Weights of a small mixture-of-experts language model, trained from scratch on English Wikipedia: 14 layers, width 256.
Below are experts of layer 2 (counted from 0) of a mixture-of-experts language model. Rows are named router (the router's row for the expert), gate (a neuron's input weights, with its number), up (a neuron's input weights, with its number) and show model dimensions 192-255. Each number is 128 + 24 x the weight over its row's rms, rounded and kept within 0 to 255. Numbers have three digits each.
Before each expert's rows: a language model's description of what the expert responds to; "mostly gets" lists some tokens that are sent to it at least half of the time. This comes from a sample of Wikipedia text that the model never trained on.

# expert 34
It responds to: Word-initial name pieces. First pieces of names and capitalized words after colons or list separators, e.g. Sol-ari, Nar-am, Dick-inson, De, Pro; also "is".
mostly gets: " De", " Pro", " Pat", "p", " ====", " Ge"
router:148115148129134129147143152144132139127101124103146173123136138106162096145163108156136132154147115161064112141154132148125104135132098161106128109086128142108136139120125143077142119135148128
gate0:146143115138114136079112103156171119135110127143102111072118115154107118090113137119113115091130123125082138105164142140143148090127081088109133111127112120137164144112114182118102116128077124
up0:143150122107148095068167097128112146170155142075135125121119110135102138131070117089131109136126122141150094126135144104130087127138154151098090125165145092118117122199185149125093116133110129
gate1:128109105163151121116132184061102123103149117151127102103106113163106155145123147138113131135094119146102133121090130104111164118093122133147116147126131154142170090160167131127067060138134110
up1:147130148179142125125096077162150146150100172117083123132160092111114149091157124090179155104135197133160150169120133133129129141147130148117141103108124111115084125177112135127146125122144117
gate2:101172110120134144154109111125144126106115171155105122173160095154149096127118118153137127171115130112086143182128117104102096119111103138090093108138124144127164108147102135058148134133146131
up2:136162154102124109143093113180125079077098173149101099120144149153129140126125154100084187163107156145125145147085103122137157115119111144143175081140135122111100165119159130135148144117161140

# expert 37
It responds to: Thai script and they. Thai-script byte pieces and code-like prefixes like AS in infobox lists, plus the pronouns they, their, They.
mostly gets: " they", " As", " They", " J", " (S", " Res"
router:151119153115144130149145146143138134131100124101140167118132140105162088146165119153140144151150107161075105142150131162129110131140095164101128095088138138102138139125113137102141117137167132
gate0:115109138154132102125110092101079104099121159105138176123113120150116134116123139122114152145098136091135162138119149103079112110101149096137123155119119079130092135120091127114100115136130161
up0:159135157150112112141099121134133134136107146072107104125127101150126149106168138129104125108140184118079108090143130112104156122129104107110099162120095125132169169128145103137137151141143138
gate1:130109165119174113068154136135109129157133122119152134107133147144114093096139144132161142106143091145117134073123103123116135122126119169137086061168137114126144119110132124159091165106131111
up1:144115149134140095119175114114101118144159100118112125142158143115103130081153071113155135106125145175157105127135120147152155107113160099185050116126145121108150141136121129141096127150135112
gate2:112094128108121076140131107095145119126141130171114159170138126123095147159147117142138139083119181110139124156126141116130136151085156135145093140117134142170132104125106088124128188095127162
up2:107095142146140136129154142149097113173126144129107088100091147140130159145142093122145142175146129151155117124109164113057104155045141122171113131100138155101118112102114120122124151142166160

# expert 29
It responds to: Compass-direction place names. Direction and region words in place and institution names, such as North, Southern, Eastern, Central, National, New, and have/has after plural subjects.
mostly gets: " National", " North", " South", " East", " south", " Central"
router:148085142142131162155155142122140128114098121084132163095146128132165077141147128189119132138138118146094101123134149150127095136121099140119125111094161128124121136132138130073141102140120127
gate0:144137126186081128133119110110093120110145095150135102117141136105152156077102105146165157111178143138143169146194104096115124132120178123126148127149126092167160084123108154130137154112094122
up0:101157151178091157111150107123171096100114163091118159136114123140140128159121118127154128157129131129132118118117149149139118104090062118163104126105123146111103168123137151141152091111067138
gate1:102156105133112142130156101142144101126107111068112157125126087103109138144122135103157118139107107144194141106134140127136144177110156100056143110132140092127122127089137135092134133105100149
up1:090201141114124170123117176117115112103120172126136111135134144087106091127122142153179115129141148153124079084108139146144109169126099156121137125172182114128108151167131151103130139163144121
gate2:163098112158087105095104128091155095184118120147152142138119143151115156102126135127093121105111140134093128142142101187096075145122138114126118193159115138112159116134139132119155145135100109
up2:113086143098129145134118103129133135137110127107132130089133115151106153121130119128123133150099107111134091116131128095132096141101106088110099117151091113138140133138135134163121104094129110

# expert 48
It responds to: The and decimal pieces. The article the after of/in, decimal fragments like .1 or .2 in numbers, and the syllable on in names like Barcel-on-a.
mostly gets: "on", "ons", ".2", ".4", ".0", "con"
router:150120144113133137149142154134133135130100127100141164119135140108162095146162116156140136152152110159068112144152137146125102134137103159107131104083133139100130143128128144088141111141153124
gate0:156145123098150100097162131138124134123145073153084075174136131110108124075142113128068120107140128138125121114137126112117105086125138136149119138165142137155107126119171123132120143167118106
up0:090109102129099150098166114122164136138139138117084141125164136132112141096107139120131163072134101127088113140128135136116108130138124130158142159124134136093099168099127119121117107111121155
gate1:123100147115177144114144136097105109143069124120116127129075122121149122048127116107147115129120117138131117119132104103129117113128129161155123111112125082110117136119151171153172143122108165
up1:102112134117130148078132115129136110087166105103163130139077126102115124146122125087087139126175111143116108121152154114111107071122111158127159092103137123156099143135133137169191103129115144
gate2:113116111142132111129125107121127118160152173166107121117149107139098168219083135140086142108128141134143127111147112110139132169112123152083127100130172111139179167111153086150151152098116141
up2:203124150137113134125093110135123154092127127102116113108143120134127148126115125094155112121176170117156120159117125112121108141137112137114098110109152085128115138147149144143125110128127119

# expert 17
It responds to: Proper-name parts, table pipes. Table cell pipes, possessive 's after names, and name words such as Royal, World, Queen, Sun, Saturday in military units and sports tables.
mostly gets: "ap", "ant", " ex", " Royal", " Sun", " Pan"
router:149118149119135136153137155131138141130099122101148168123134140116175092142159113147140130157144112156063116138154137152124103139134096152106129095088134133101135139130125148087147119137149120
gate0:110150144141146116112128091140139186157167140147113105116089094120141134134113131124086158089128141089137142122115132130105108129131125097104103118166117134138118153121121138147114107130119153
up0:126072096164104095123098164151124090089106120050136127140148084150148101155112099135132141148163167157112090104128139132132111150135145146141134095127116124100120144096106106144130165122111124
gate1:132128129112103129219120136122120143109127173154118204110146109148147155116136139119080127132111142139136139114119133122110134131106144114129146100148123133133101122137111136144121107148105110
up1:151131100160117175129160126102089132146144111100159156163116144117139134142126087142127110145116120129129147136151088139127097127120096133107124164089148119130136144106129127107104158130125146
gate2:100146127147141120154115136060135141180113149127111141141112088144126136165112130131146126126124152143166116088125155159057179119105111073133151138155133123149089107142159147056134116167120120
up2:132122144124129149102113123128130126107147124088118112114114115118133139102170134124163122120097120142145111160137089150147110167137141112118166152160140135146153159102121125137135149085212078

# expert 52
It responds to: Empty cells and equals. Blank table cells in election and results tables, "=" in conversions like 1.000 km = 0.621 mi, line breaks, and "national" team.
mostly gets: " Part", "ia", " El", "/", "ā", " Les"
router:137110149120138135150142152137134138127097123104141159127133142109167088149160114150136133155146110154065112135154142152123104134138100157099130109079140143121138141128123142087149117141148127
gate0:104124135173100130091138108135134146121158121122103140170105114112109143128106109121092145106070116129156141131094144119156180105138098132101120097153161117163097126114176133123099123124147106
up0:153126162144076140143157118128126110145126109122138145124145121136129131143116141152152163115147148105079142106110132135113157123110138102140129157130137144083110111131140114143127142134151135
gate1:102150139098131114118150137126052124127111128157098106151136105149123116124085097111107125129113141116100161109101118149099128106113161111120075142131128128166147128121106094136137134149118120
up1:119112147125133147132130102148098170120145149164099097122177089170153085123130123129090133121137118127101130108115118134136171134102122111136074143134144159084148105072107100125104099123116134
gate2:081123187143174140126128116130097119125160118116111176124107140121139148147113156127107129129165080133125148114136143069090129086111092146107103114116124150133089130120118141127128148134089130
up2:148104128131140117172105184168154141136139093152093106141130131179137091074107142141147127130120115106119114102114131151181129181139134166114132141119126147090116071123107108106107155105151072

# expert 43
It responds to: Article a and mid-word pieces. The article a after is, was or as, the number 1, and word-middle pieces like ed in Caledonia, al in Papal.
mostly gets: "up", "and", " some", "les", " Yes", "-C"
router:148116143115142139146140148140139138124099125092146168115139143109169090141158115168144125154155111153069113141153138160128103132138097156107126109090143148110134142125131147088141119139156124
gate17:108123090143142168171116122169132126124121118131137097102119090142148096078189097120121118110156165145114151123110120144112088126103107088116146117174094122145140106121143095127121143155154090
up17:144125123117132109109141093121128129154170112115105141141111169113149127135129128149118127127125180113119186091122131146053074126143146120148115062166125072142133116121114150128099139133137112
gate18:114104111143092087071150129116124094110154133122126168116157124128138143123124137077119125151128139130151122146142093086072142128142093132113100120103135133124126072105142105131115141145159115
up18:108103146150142121096107133136138148112162079128161121142145092131133102118134121147153112153109117153160107090117137113116101087154123177113185159125097107113135139136103122145108142134126096
gate19:119126118130098132149104119135110115134099126128143112123130128145195129145195133141148120135140100114159136073140140110128161164170090149130195157149121135143142129115093131155111130114110111
up19:105114082151113122123130121091183169137128164153128146091117105142068118168154133150139130121091140139076128089111167186103127145170115156134129111176130135127117158116153134109132132134124134

# expert 33
It responds to: Institution nouns, suffixes. Institution heads in names after "the" or "National", such as Committee, Society, Institute, and word-ending suffixes such as -ation, -ment, -ade.
mostly gets: "ation", "ment", "ee", "ade", "ate", " Council"
router:136149179129127163141096143143150138131099141132178125139128126127190142134155110131097126164135122176122127130176134195161116145117143150118157094112104130084140160166115144093153140106108129
gate0:141147124127112128165125101137129147150116141171124134140132179135150132126153116153115139161168206132109136108135157143119109155156130121157111127131128104149086122144113098139123142153163122
up0:115135137177115151142181136108149130144148145151132065102156166108122154111162118114165092122101096103118125127150121127137201128137101165118078124097122141172114124133174110111122099128140132
gate1:103141139101159107119125126106119130139130134190148109121121135088152159138106174143134133144115105114123169152090113131165143143092097120113096141120133158116110082107097160141130139110122149
up1:162127152145227113118129152142114098121116099163144100123165115139122135084079167128098131125097138110140110110142137119136145133143112108171119135138108120112126153170149112135115094116141081
gate2:130116132148122118153140116145092137125106140140113127153109108148112099129159157117167125122120140145130153123118161178156142117143121120174122150160095120158109133129128146173074102112114154
up2:111132138137104119120119098145161134093132162130173134129123142134161170133164113122130110130163129148117076091167124143149115144098165119135157137132138148111127116157091100118123127141118090

# expert 31
It responds to: Name-initial fragments. Opening pieces of proper names and words, often surnames or places, e.g. Patt(inson), Wend(ell), Th(istlewood), Gu(errero), batter(y).
mostly gets: " St", "w", "ud", "ri", " Th", " sh"
router:143083135126152153126158167165164125162137112166150136089128137163152132125183137167129134123143130166074150132166100150152094126181134130132120088094140161124103139131148131117116112130149131
gate0:128102154180118141110153140137110126158100119180135126141113133148123143102124159126180122109068140133176124108136115140113161060160165141107106103099133159129114120095146120130106097145166103
up0:119164111132173120114143119112125128064158191075112133159123149096097148147115097103124124124144121138141127173132122094127095155114112131133123108143119111171119156147088171112125125117111122
gate1:099133106153175099126116137119098094103139118156099149147143130109135114132120132128124135148120157074131199095137126139131115161147126100101109150151135119143163136160114189135120131115134095
up1:136135163178084115133121140119140193146142138101148126127130113133116141110130137123129108147113119176165106131106178123090204147100060135126130122105155123150121122114169111134131102170178139
gate2:144113139114142142144128119139158182118135152108117129104153150119131166102160145078082116148122127118113165154127133115116071136111139137121161139127120092137092124128122111126123143120081111
up2:136119138128160122106112104140102159152119076146102139128138143147124107123110103115146111114105126128133141114112162177138104137128158087112093130168137129114116153159110141118102093122147105

# expert 61
It responds to: F and word-initial letters. Initial letter pieces starting words, especially F in headings like ==Future or ==February, plus sh, p, sp, w.
mostly gets: " F", "F", " f", " w", " \"", " p"
router:140135112069123154146132150157150130100132105113164166089137170134171095131152164150123157168146114162122144133143171133142110088146129112095130094064135173137126099138128129089127128155146085
gate0:096105135161165125120100141148142139123119103137123170088153115146132128101129119161131112094128086154179192076112123129085118098120115162104122146121138119133098135111095142128121115150102143
up0:095121089140069098102106155143116115179155121136132133075105128148122152139102101135120083106131098097150087098085121138100104110130125120146138140129127113149094094100107145115140130161123127
gate1:174103178133067127129132080146111117132149108130165113108128149110122088111126116128163094122121127125093110153116087158153117132137181136168134128109120137115179146152112158136122151105129142
up1:133183122137176124104137124121095172111121108141116134164118096120151140147203122151131113130134120146134151115116122101073146136106129132126167148143098157118118078091117116085140105114092139
gate2:120146155119144113115125092111168150127153167156171131075168155101143149183138143123086140145121142140160180142126111129135121110132138141123126135103156136109167122115114124110126120110119081
up2:137122134159111146128124106133107145136126121110075069146078099145117109086081113129110093111167109110104092119126126134128147132117095121089123132152065131158069143162118128121143133150118154

# expert 54
It responds to: Prepositions. Prepositions, overwhelmingly in, also on, at, from, during, in phrases of place and time like born in, located in.
mostly gets: " in", " on", " from", " In", " at", " under"
router:103131153155102107124147137123118090112159160136150135114103117183144117176100148138126099097129156116157092109060114102108125139148144136128122101120158151122117103160133181137117096191158122
gate0:086083094141107104197131126118122084142156120129144094126131095125125134097138077120114130139083120170074120152130120090094122132095140114109181131115121150134066143145200127095127128132131108
up0:141169196128125124169118132125124227138099143121115158113121136121144123129145153161137139129148120089148136108111134149156154100123133100161089129150123127138204120129092118150139143129091143
gate1:125122093189154119114096096103099129157124107160161145171130109095156156106166128119191076164097127098136141148155142117116142114134135121114130124107094113150182137121125141160167144143087151
up1:120120140166148161127150154114113079133113127161131091116118046132157193141107116137150143128113139133103129137116144155109114140121102085137127112062121125137133109102128142144108141126131120
gate2:128101142106151091116164145110121125119152121139194147131114126136124161140152157121136124119109134164120129150127154120099118136090112133132182187137129113134100121121111126154121119133134104
up2:156114095159129154113152169108125131131171112133092134133152158140135146142125156099123114136089123105102123163109133162117121148113095135125138127096166132112139171090087131114180126131130160

# expert 7
It responds to: Sentence-final periods. Periods ending sentences, often fused with the word's last piece, especially after years like 1935 or 1974, e.g. s., ed., ation.
mostly gets: ".", "s.", "es.", ").", "ed.", "\"."
router:137101136106106090126112128120132175135155125121125145142129126119120160105175076152167138147118126152111105143160148171178108135105114152130125114144162118115157144138117127141141069155116134
gate0:139135134134141152152179146144142107149111129171104143108131117092111115136114151102114073159108125123149086126129135141094139137113150141133131106112104115124085123095141217135127162087141104
up0:108115104122095118112179160114117149147129157108123157156119146136142124171159167135126119130139212104123168147102107128132142125131119115132086118133138126141131130103146133107085119099116131
gate1:094165169133137161113114118129109092110127153152122116132165120120172115166109111124102146138130111122130132113118123084126132076118124146148152100170091101134112109110129097166139159114173138
up1:138139115090107162130119094068133142149167130106126154182154134138110126168125122141129167133128116131104090049133151118130115160141114131124107113126134117147118137110105041101131112124088128
gate2:171131172110168142144129139160133141101132115122154125136137084109146117107162133108136082148158139154135132148142189116070120122133124107115138135143130126134103107095115143172111190139164134
up2:143132129142076118139139147093104110149151149142075111073104132127100123067140108119170141144079147133141156104135144140099126088112149102119153135154120128164081132113170086139138121130135147

# expert 28
It responds to: Name and noun completions. Common first names and noun completions after a preposition or article, e.g. David, Donald, James, mother, director, recipient, textbooks.
mostly gets: "ri", " David", "her", "oy", " James", " Richard"
router:166115134120121110162144133137164140118103113118177120134097114106163101117170140158160131174132118142081095144160155191133108122118119141120136107115116147134153151144131141117149131136190149
gate0:149123137144115183114147149145095157143090138103133122144143155082125110130089106127087118121156118125142092121103136129085135168154110111127081131154129159211126090119159126184150123132116133
up0:120094174103152130089094088120145093127107174150119116093156139112129123106177117118123112133099099106127167133130121173154094108129134139167154142124127109088162148083125113118117104115153099
gate1:142137101098143137123120086160130127111128153111125174141113185149118137105042126133102103164144145157096143091134147106132122165124120149123160137120135127141125186079134147161108141117137124
up1:135163167124111139164140112109152125150143116130182151117124144135153091136138121132112124101118144145121142192124119165139120144117178146151129098123116110124140106128157083096147124140098138
gate2:122169124100169109153148090112149135142131124146123154108137115137124120090092169107128126193098131118138093141130100135136161134183167100100121166153134118092104080152126138151083119157140137
up2:124153194159095142126135155144118141148138107095147117128105088113129158166133133132123129107120175151098124107103127123148138129099132137073103118138107140125098149128173113107137157117097142

# expert 40
It responds to: Table pipes, non-Latin bytes. Table cell separators "|" and line breaks in tables, byte pieces of Tamil, Bengali, Devanagari script, and concessive words like although, while.
mostly gets: " although", " While", " Although", " various", " Despite", " while"
router:157154133105120114147145173160121141142115155116156157141138144092159113133165118167164112186162134134101096117117133165137117141133075112113133111078154160121109114112159136090113114137131137
gate0:136152155132135096132129167150115189085122127141174156154163105124119139158152120148177132134170161136115170120095128152156110121132139168162143150187120135116118117148084111146150110126064142
up0:098114139171099118120136129135128119169131124181124138132118122124151114145136144103100126158096123126139111129136164162113134151139122061077127121138092148138114127159094097125141136142172117
gate1:122196128159111132117123118070122114139149157117121140135157128144086145116133088134116115111147152185065108053100114120106105138152154133135113090145154126104167154173136130114095099127130159
up1:100130120114138108185158136144145121141109099123133118115151177117139112106119129140115130122134096136133146139179134140190142155119082163123109142088109127145130099083127130158169106170154136
gate2:166138093100117108142120124159109111167125155151128168140164160156094133166112150120140157083118084122143149123114146124131123113135126097133135168134115117126151144144132131130157131106109128
up2:139140158101134139080121132134145113098133128108071132066103153106121153110096104147096112051128139142140141132132108131116138099169152139140145124107126145104102153135100157130105145129141118

# expert 58
It responds to: Short word starts, the. Short word-initial pieces like c, d, ch, ret, B, plus "the" and blank cells, numbers after pipes, and "bishop".
mostly gets: " d", " c", " ch", " C", " −", " p"
router:147114144115134133154141153142134136132097120102144167126135146106163085135166118161137137155148115154070111134153142146124101134138099154102131103077131148110137140128125143092141115142154124
gate0:190117102099121143141085127137140120160116144083129121127123123087099120135208138118123173151114121136104132110143115121139137132089104113111160125180123127140077115127122139147161148126137148
up0:115140090117085119113115111140129147181121130151191149148146146130103137104133124132149152134109116152093151115123132105143087130096101103117154092161140153178106086104083104126134192179092106
gate1:082118098158159142144130119143139135118072127111140133129096145125135127088127110084145143131131117064155178140131136153143113158116127153123181131186141130131082135083137120088098134137097190
up1:094109153145151163149107142148127177123124116122145113067150148120112149110116098160133153115139098135140191133127140125111191172099102138174115172103116103138142126132128128113103123141168144
gate2:139119128126089146131090117125100095104156130089115180121118120160145149114136096131133180146128121130141106126156134083146127086167147162162134170098100138165156110134182160170101115126168140
up2:118103118136117144140103116126092131085124184108124140132158156139140111142093131128144147138100100092131123076125139124175153147137127170164093148113133138141160146095070138139109098101137148

# expert 13
It responds to: Line-initial capitals. First token of a line, heading, title or table cell, usually a capital or name start, e.g. Senior, A, =, Team, Am.
mostly gets: " N", "On", " Public", " DF", "Personal", "In"
router:156137144082111143155144131142163126095109120138145110079144134131086151163126143170156140150148155162062104147109136129146131112124130134140135130106163170098140134111136123087130088138155139
gate0:123121110127093137142163113113087073146083169156102127134119119143145134115141112123153143129094132132114119149109116110116204127094142121152117119143089120105168097134148087151147106108091098
up0:129145125106136160131113122140123081133131096144129157078103135149127091109103129113146141118111148133113145120083147088172146125114145107139121120124124107155112098164135098116152111114100091
gate1:127127139176122132141134104096165093158158117094108166157148080146137141171144091186113143126102122136133144131086156128132114119127121135141082116131137126097102129091124154169145099143108116
up1:135164117134103155118142148138132119132151100090131145127104108122123158132133114128118153137102104157131153210133160147149131102156130102167144128088144114133177083118127124126113105127105153
gate2:139143157115127143168161052160130144120154131096124128114121151130153178126135143111141157116129119098129136092108130113087102063120098116094118124147095178150146147123126165161136124119098107
up2:127105097125157124099094156111123104115139126148124131143142099117116137120115116133120094123149181149099032176112175122142156154153126134134129137126142120112133122100110091109145136136117128

# expert 44
It responds to: Career and adverb words. Adverbs and career verbs after was, as or also, such as well in as well as, served, worked, used, also.
mostly gets: " also", " then", " such", " later", " used", " work"
router:170112119106128163145079154137121133062143154166102159127125138117139123178087140153149111144157161123121115143154125155091106128092109146076123151124130183127171121108114149120126162127111081
gate0:141173155148137064096123150144109081112136160103109119147123121081122115112160128123135132089129110119152158172128110128113169137102122116142143100146099103113155124119153133091139152134180119
up0:112159137153144118149162149148129139134122174097109175154142127137060154128169131129172093122116158114123148116119131105124155165191140130123145151158109140098112090115162131157121117143166108
gate1:112122107123118110129113125128097139139135130158104149124129178157208125186139147124110123138119119122139153143105070130166126169122116099145140089115127155130119108090144175134124141078143092
up1:129101121136127142114100123126138161138150114116132125132107150141118098150099123130153161180141135156154112100199138134093115117111119123109152084150153158140134141151149204129111123167094128
gate2:133180127137111155142106096114154107123089133170111141086098133137146132123171125127112129131125134165113086091146136137135119141114118099139162130143053135128132172136174165145131137157097111
up2:136110124134102113121131130106139102076112112144120147078087145108162119111128097083147139106099165169122148118097151163180104156103135117130134127139097102152139133136115110134137142136076089

# expert 25
It responds to: Table codes and abbreviations. Short capital abbreviations inside tables, such as CR record codes, football positions GK, MF, FW, and country codes like USA.
mostly gets: " E", "°", " X", " Man", " USA", " MF"
router:139120142108123147147154149148132131141096117110127168128133141112163107145150116147133132150146107160066110146140139139127105127138085168101118120081135138119137132111123151073137120145152129
gate0:111148137159166160156140189116141132141170162144138097148143092079103165109143116140106117152164074109088178114119101143129106174093114131121135132123113111126113113114162182137137104118101117
up0:111132110130135154115118141140104157173166155146125098156141102140098113131142111122126128115145123099092152148107125109127126122073131135078115141134135116138141123159150094135114066125128153
gate1:127121125112105151078072106171116125174100169159149122112151167167188106119123199112126119164161146146130118122141149104134121123132119111087136125113130111114101156134159125165126099138162124
up1:164089094120108116124099110169168147080114150170103088128127132121108114158111138123144104123125139164147121165118143128132106154122135165112161121161142187157092180103168156184134125097156131
gate2:141111139133112164132113064125111105145118127096126145149130145154135136149099096133117162098121186096116133146120092122167131115122165135139092084139064085180099125177129140148131132138128134
up2:113132149111154126136133139143156144095126138100123114093157084103120107088202125131131135143110101156148122179148163132101116119151136138117141133137186171089172095110100122130112113111104133

# expert 62
It responds to: Punctuation and Arm prefix. Commas, periods, colons and dashes in lists and infoboxes, digits in tables, United before States, and the prefix Arm as in Armenians.
mostly gets: " Z", " 8", ",000", " United", " Arm", "reg"
router:125111125098110143116146144155128145139106119092127143143141119109155115147175114166129144150139119151077121134135126157126107113134088155129128120088159120075128133132111120101156097140157107
gate0:182108134169106132168124094118103153166142115151146140136131156123139140159111162100119119117133164125121172151140130096160132134056174134147146130113118086148091121142124133152099142152149158
up0:142123108123126110108115131087089127148114113130159172131130067140127192133151142108040150154126151114115168140120122087213146149099158161144118144115121109154138126161102146148136121103146160
gate1:113102136122120161146152116148132095179155139113129137112125135127141133148100120086161195114105136117081172108130113140118136143145142134156100076140138127140109128158113147110135120156111173
up1:115171097143098136156132128130123155135128113133126115142137124118144091164111089112152115132107129134123135109129174132133104166105113109099123125114149122144074140112135145130113127141148171
gate2:122142108133152116114139121120132160140092172099118139112153142091141131090136122146132159145146131113102126143092086121154120113146084117121134148121111102128091066108071088162131106087185128
up2:086081092112132112125141115119178162106094136116142150138178122101145134125087149159127135146118097147124125114100078119146107116142128137123140130128109150118116104095111109134132131117109144

# expert 60
It responds to: Table-end word pieces. Word-final pieces and unit closers in sports and results tables, such as Worth-ing, Dop-ing, ft), –4, and pipe separators.
mostly gets: " non", " comm", " ft)", " chairman", " in)", " Motor"
router:148113146119132130152138149133132131125100119095139159118134144110165091141167116162141132160148109145070119134149135159127108136147098158099131109090136138110139141129127151085147122141151118
gate17:108129081123120137138111113120131138137120114131130086144114100108143125110109136124137074107103104110138101089160156092205135091090123100129158114102136123136162128129203092141114138106105114
up17:113163105108145159138117129137124147129133124124121104140073156120142107120133077141163079130162107129101127119102120141141137130184143139136158111097132135131121129142157152144102112104125152
gate18:145110156081135122101129144111108097140113114131126134138136122107104100117132136133108166127107085109179137133143140126151126154176076139103145110152123127123113149142147147137111154087180119
up18:161092131110163100123130168134146162179138149104122132109104137108140139145130092117157101127120126176132157073130113148097137084100087094187136106095140112126119161144090155146161129117070124
gate19:095098156127130097166096118119139087130110115161145169101124136128168136083168102121111113144151139139127151095107128155102104128170138098114186235142142128109154136115121114116111180104134133
up19:123115119146105178142104119148105146201108121146151118082084105115129117097157102159136142145167165107119159131134105125147125103139148130127169137166119169091129090183066102092130136115126151

# expert 56
It responds to: Common descriptive nouns. Ordinary nouns and adjectives after the or a, such as record, list, height, bold, dark, and word middles like ick, ays.
mostly gets: " record", " High", " list", ":00", "ight", " short"
router:149140140147124135136140152140136139109104104089162125125148115089198087162190126135160140157142120175096154136179154170136131134126132145123141101103130145088109151162111145108154127135102157
gate5:146113083130110119136140108076124156115108146153114116109149119120126165145141130146083115119096143197137189132138113116142120125119173108162140105092141132126150162131133175135126150129113110
up5:129143139133077141185083158175106120120128142120123103128119149120107095138102091070117130143124159138146097112082121111105087155179128141105127186130142122153169133097165132125143102141110123
gate6:142158133122145160121092108126140107147059117118161117111118158111149129119131099137139132148111098117153138120127125126137157150094161151165108178158127109098105149118107171139153131129113097
up6:104155157134111148106109116140109108112142103054103113084165126192131141079157099103132128141105178137155117111146119111126166136139153126169139172148143125155113137140121120114140110138100105
gate7:148128157129166110147140110107134142085167145139166129101144139097123142092118160156097163117123180107109148146126124123122142137153141143111162135149116154058097104103126140105151140127102104
up7:129115112153119129104078140128150114174117140155136127169100148160109141164105099109153137129132108133128142124200125065173106143117129145126096122124136120150187125213142116075158105073098139

# expert 55
It responds to: To and prepositions. The word to after verbs or due and able, plus for, from, into, on, can, would, introducing infinitives or objects.
mostly gets: " to", " for", " from", " into", " on", " can"
router:112105163104143110121167142136103146115081156138141159132082117096103118166158128153080107178167168132104141097109126123124123101120144099138107164118133111120122097126140125130093065155127102
gate0:133111151182118129160124155189134134119127116087124123158131159129104121131146126164113136126114135134123115106109078105094094121145121123080128129105135115117081126086093152193100107115117146
up0:192130142125116124141141084106121112121154107102099156133111101119069143127102146120148136118131145124167112125104150089119098128100100137118100089152130194132117127083120149103136127107107133
gate1:100131136115138123132134116157126132132137141146134120099117128083150145093129106123134125109106135133111123157167143124144154100140151094111116162178099085119152112155167134102131147127111128
up1:135137095122197160136132153080151129096116134129113112158122103193154169123138089142138175130145124134146076118125178152129140171150162132147145142138143141117086131081128177118123109146174124
gate2:141142139122050140066114113076157116151141156126094099120132101199144114144085107109121129125142124112122105124121140141135132135086124178126111152154122105138157167144114140122137122132127108
up2:129093120115160088165144135186095132095126084145146154105146112105119153130128117134145139141121134142155157141127109135088116122121102098101159077104149180108089130133126104131129132127142154

# expert 5
It responds to: Capitalized word starts. First pieces of capitalized words and section headings, such as C-omp in Competitions, Ch, Y, Gr, plus determiners like an, the, all, most, both.
mostly gets: " Y", " Ch", "\\", " Me", " Gr", " General"
router:157123147114135142149143153138130134134103122098140166120133139115165092149157116159134127154141115146070109138152129157114100139135099156107124121086133143111134139133132145082148113144158121
gate0:150076150148155119140131149120132107180148136152134138119133134135108131118107109121132081151141094056103147159101139133124140133066164117140071133155171130136165117150118174141149116150104145
up0:153132120156171151102092119134175156134192138142143143126153096101124117148130106121113119112137130098104114110111140126120125109124136128138111170148097144140151134140135139104119138117099127
gate1:116109139129115104110137103175083120189107104107146165163128151105138139131156136160118134133098106162178112139127141131075125138101078149148077118149132093150109135135123118108141133150145102
up1:124132115129101144176091107119160121144132104119148134133152139162126150135158140149126080127174090154121160105111098140099158129128125128096117139138050153129119131135137123097141141112153125
gate2:114125120137123102133125132176159106091084092144126139163144084129158185115105127136126139113130113126106119157098173122172103125115117126134115132149129149134110119149138133148131144126137157
up2:137137141081143095112124133159110107119128102167136160117126178134137150113108125144084114133128144151149102117127104167092141127152133114116145124098122161116116115134189168100142138151169169

# expert 42
It responds to: Articles and subscripts. The determiners the, their and all before nouns, plus formula subscript markers _{ and name pieces such as L-ob-ato, B-ug-snax.
mostly gets: " all", "(", " ===", "_{", "ob", "ug"
router:153113147125145131141138148138133132134104117100145168117135148105165087145162121149132132155145109161065114140152130156128106137148095148097120108087141142108130135125127147101139109138152125
gate0:112107107115113103120173082153153171146131149117155140119138171121099108132119148158120126141121153121131111162140113145129140136153117111114111109168195121106165152108108113109126150090037124
up0:120119149183113086139152133179158141169097138134131136151130113132064107122127134094129123119151089168137104155098159119132106155100142109146145115096132097112183148097141140132117189117130104
gate1:135102143114184147129113096113074145133157129148103153098103140109149094118121129141149152107138114136119168082132109144146129148100145123134081168108072097117063136140112112151111119125136155
up1:127132121123176156134115128152133154122118099090119086125144127111147142133099141119116122149173104154123163081168130133152125111106118112085128118139147130131118123131124142144157116129122113
gate2:140121172130165151156143107140135100171130072140146164161086129100150138120113108047092151124116091133148129130138107117127140098152139135120168118130117110151134107092120155142133141103148113
up2:074074142205122132119130136137122134121106147126119137131128143127089064159127134118092111108121145130126126167160145100096140180154143109119103139065128101105097152117125084131096147125073158